python train.py --n_experts=32 --router_score="softmax" --tie_word_embeddings=false --beta2=0.95 --max_seq_len=512
Below are experts of layer 4 (counted from 0) of a mixture-of-experts language model. Rows are named router (the router's row for the expert), up (a neuron's input weights, with its number) and show model dimensions 128-191. Each number is 128 + 32 x the weight over its row's rms, rounded and kept within 0 to 255.
Before each expert's rows: "comes after" lists some tokens at least twice as common just before its tokens as in all text; "mostly gets" lists some tokens that are sent to it at least half of the time. This comes from a sample of Wikipedia text that the model never trained on. Tokens count by the router's weight.

# expert 7
comes after: "\n", ")", "-", ";", "- C", "Personal information"
mostly gets: "- Coordinates: ", "- Born:", "- •", "- Born: ", "- Location", "- Preceded by:"
router [119 124 153 109 129 162 115 108 157 128 150 109 163 159 102 190 128 115  97  94 178  80 109 165 104 141 130  97  58 142 181 180 135 122  98 145  90  95  62 153 116 125 111 109  87 114 114 172 137 157 166 108 132 104 115 143  50  92 144  78 126 137 125  91]
up0 [123 106 139 103 121 146 137 104 158 150 106 104 170 142 115 113  97 131 151 124 105 119  89 123 160 100 127 133 186 113 126 101 184 129 120 163 146  63 108 133  85 137  88 120 122  81 110 135  97 110 143 135 119  53 154 113  29 218 186 184 139 155 149 164]
up1 [122 127  98  90 128 119 146 124 161  98 132 125 106 104 108 143  56 138  99 172 147 145  67 142 105 134 109  79  57 111 149 158 146 103 135  82 149 117  84 158  98 109 120 160 119 118 142 142 136 106 167 155 206 102 115 126  85 115 104 148 150 121 140 103]
up2 [132 138 152 141 134 146 115 133 110 144  98 104 143 164 145 144 177 115 151 110  83 127 174 142 142  90 110 106 115 171 147  92 122 122 135 118 103 126  87 189 109 154 159 144 121 136 182 120 191 189 146 143 107 128 111 151  97 119 113  88 155 140 122 182]
up3 [ 98 133 146 127 113 127 125  73  47 176 159  64 124 175 187  77  83  53 101 183  70 100  66  98  81 122 135 117 101 142 174 120 118 112 128 133 124 167 121 185 128 174  95  69 160 145 101  81 121 189 114 153 173  96 136 138  82 119 165 176 137 121 199  17]
up4 [115  73  91 101 177  99 104  94 154 140 147 114  81  71 164 153 151 193 132 133 164 107 105 137  75 149 102 138 108  99  89 114 167 121 112 107 115 127 129 173  92 104 135 144 143 175 120  91 141 138 101 114 122 126 139 136 137 120 125 149 136 157 147  65]
up5 [119 108  70 169 118 124 101  83 111 151 105 201  90 139 120 135 111 153 188 105 159 143 135 129 130 142 120 142 146 153 159 119 112 145 202 143  83 104 126 167 151 123  69 106 191  52 143  99 114 163 125 115 146 128  87 163 121 143 136  91 145 158 154  78]
up6 [132 130  60 168 109 122 108  87 155 112 141  88 120 162 145 144 167 126 104 109 105  90 130 119 167 168  87  70  66 166 137 140 142 134 125 135 130 139 194 126 125  88 124 182 108 123 168 127 210 121  80 135 157 158 107 177  75 115 106 142 113 128 160 146]
up7 [157 147 121  70 136 121 100 154 130 170 140 151 122 132 115 146  84 126 181 140 142 163  97 160  77 107 123  72 121  62  88 124 159 152  59 153 125  85 149 101 171 134 127 100 123  67 179  90 123 141 155 167 120 147 170 124 102 141 129 104 129 141 207 164]
up8 [121 149  96 109 125 166 112  98 136 146 143  90 155 169 129 103  76  69 116 166 146 109 191 180 111  92 141  53 137 100 165 127 156  97 111 107 145 138 135 112  92 141  53  94 119 129  89 133 177  52 133  92 120 138 129 148 152  61 118  95 105 164 146 158]
up9 [117 136 101  63  81 193 119 111 137 185 118 162 110 148  88  65 155 121 103  91 125  85 179 138 151 128 153 160 117 124 153 101 144 129 172  96 137 116  93 147 187 143 162 159 129  91 118 175 144 135 117 173  85  96 187 145 146 185 122 138 176 181 156 132]
up10 [109 136 163 119 113 178 107 141 147 139 109  95 183 144 164 156 128 126 106 141 156 128 116 136  82 120  62 141 116 125  91 136 148 179 117  96 145 126  52 132  94  78 104 167 151 106 114 198 142 128 177 108 131 148 133 176 186 126 195 138  74 105 150 137]
up11 [ 58 128 110  99 106 116 111  80 115 120 103 100 130 123 166  93 119 166 130  85 123 113 119 164 144 146 175 150  98 101  80 135 104  84  84 133 142 194 141 164 158 115 255 115 157 131 119 102 154 196  77  90 143 113 125 104  61 117 113  79 128 103  64 117]
up12 [126  72 125 135 152  80 115 145  47 147  93 109 158 122 125 146 100  89 107 150 156 179 131 138 137 144  86  75  96 147 169 143 167 140 140 183 160 127 142 167 132 149 143 104  80  91 108 109  69 161 154  92 129 129 151 142  84 142 105 114 174 159 188  98]
up13 [145 148 153 107 123  96 126  89 163 177 100 166 108 170  44 130  53 148 165 159 136  80  69 128 127 109  89 191  76 184 171 138 136 139 144 160 135 134 182 190 144 139 100 181 117 146 122  96  87 131  80 183 100 123  81 144  97  88 140 172 157 125  87 102]
up14 [150 118  97  60 114 131 206 116 141 168 188 145 139 135 173  82 115 105 167 160 120 155 132 111 153 168 149 130 123 121 188 107 178 133 123 155 117  79  96 147 114 111 159 103 141 126 172 134 145 156 151 113 134 151 140 101 126 155  96 178 104 100  81 122]
up15 [135 123 180 132 155 154 141  46  54 132 143 164 165 107 153 178 140 143 158 100 168  88 184 159 105 142 155  85 132  72 148 107 141  78 145 145  84 120 175  98 110 154 164 183 124 127 145 125 128 134 140 164 145 162  59 168  77 115 124 126 148 165 152 151]
up16 [114 165 114 147 112 163  84 113 164 161 156 106 154  83  97  56 155 155 104  96 148 180  64  95 148  98 102  96 141 141 105  94 150  81  59  78 126 126 151 125 144 144  95 118 105 109  95 131 168 110 133 178 119 114  74 136 101 105 157 123  72 172 127  82]
up17 [ 66 171 116 147 157 148 120 182  92 123 164 197 168 195 193 176 135 128 179 153 163   0 121 106 202 127 104 121 126 131  93  91 150 147 117 110 100 123 105 132 129 123 143 117 129 129 142 139 120 121 156  87  66 118 117  93  96  57 185 101 176 139 100 110]
up18 [156 102 157 117 102 108 109  78  87  79  99  90 117 132 185 112 101 100  96 118 153 114 100 105 138 138 130  70 101 118 215 138 138  97 169  71 108 120 115 109 157 144  77 128 134  76 109 151 147 123 126 145 111 135 123 135 126 104 164 164 118 132 120 118]
up19 [110 130 150 113  77 146 186 122  58 132 125 130 144 181 184 134 129  80 110 126 188 129 163  85 121 132 142  99 117 133 131 117 146 148 100 103  98 134 124 131 136 174 123 123 156  74 145 123 130 102 127 121  78  98 111 117 139 168 108 152 135  66 168 146]
up20 [158 135 138  73 106  79  64 169 183 211 107 142 175 124 160 109 137  89 133 115  89 120  87 105 123 109 127  78 169 146 147  99 133 157 139 128 126 109 186 134 157 133 168  90 155 121  96 133 149  98  94 149 126 119 121 133 121 130 128 124 116  80 159 137]
up21 [142 110 148 177 167 105  94 135 143 123 158 111 152 156 153 131 128  57 120 117 123 121 157 138  68 147 164 127 107 131 153 147 124 124  71 161 121 151 106 124 127 130 111 111 114  95 126 122 109 159 143 112 125 133 112 138 100  86 138  97 118 156  77 144]
up22 [100 126 126 146  80  59 170 146 138 157  82  98 148 126 113 142 106  98 145 146 127 135  78 142 135 119 133 103 136  53 116 117 155 141 118 101 144 110  81  82 161 158 110 181 154 119  88 164  79 193  96  96 135 118 128  97 109 100 169 182 202 103  88 104]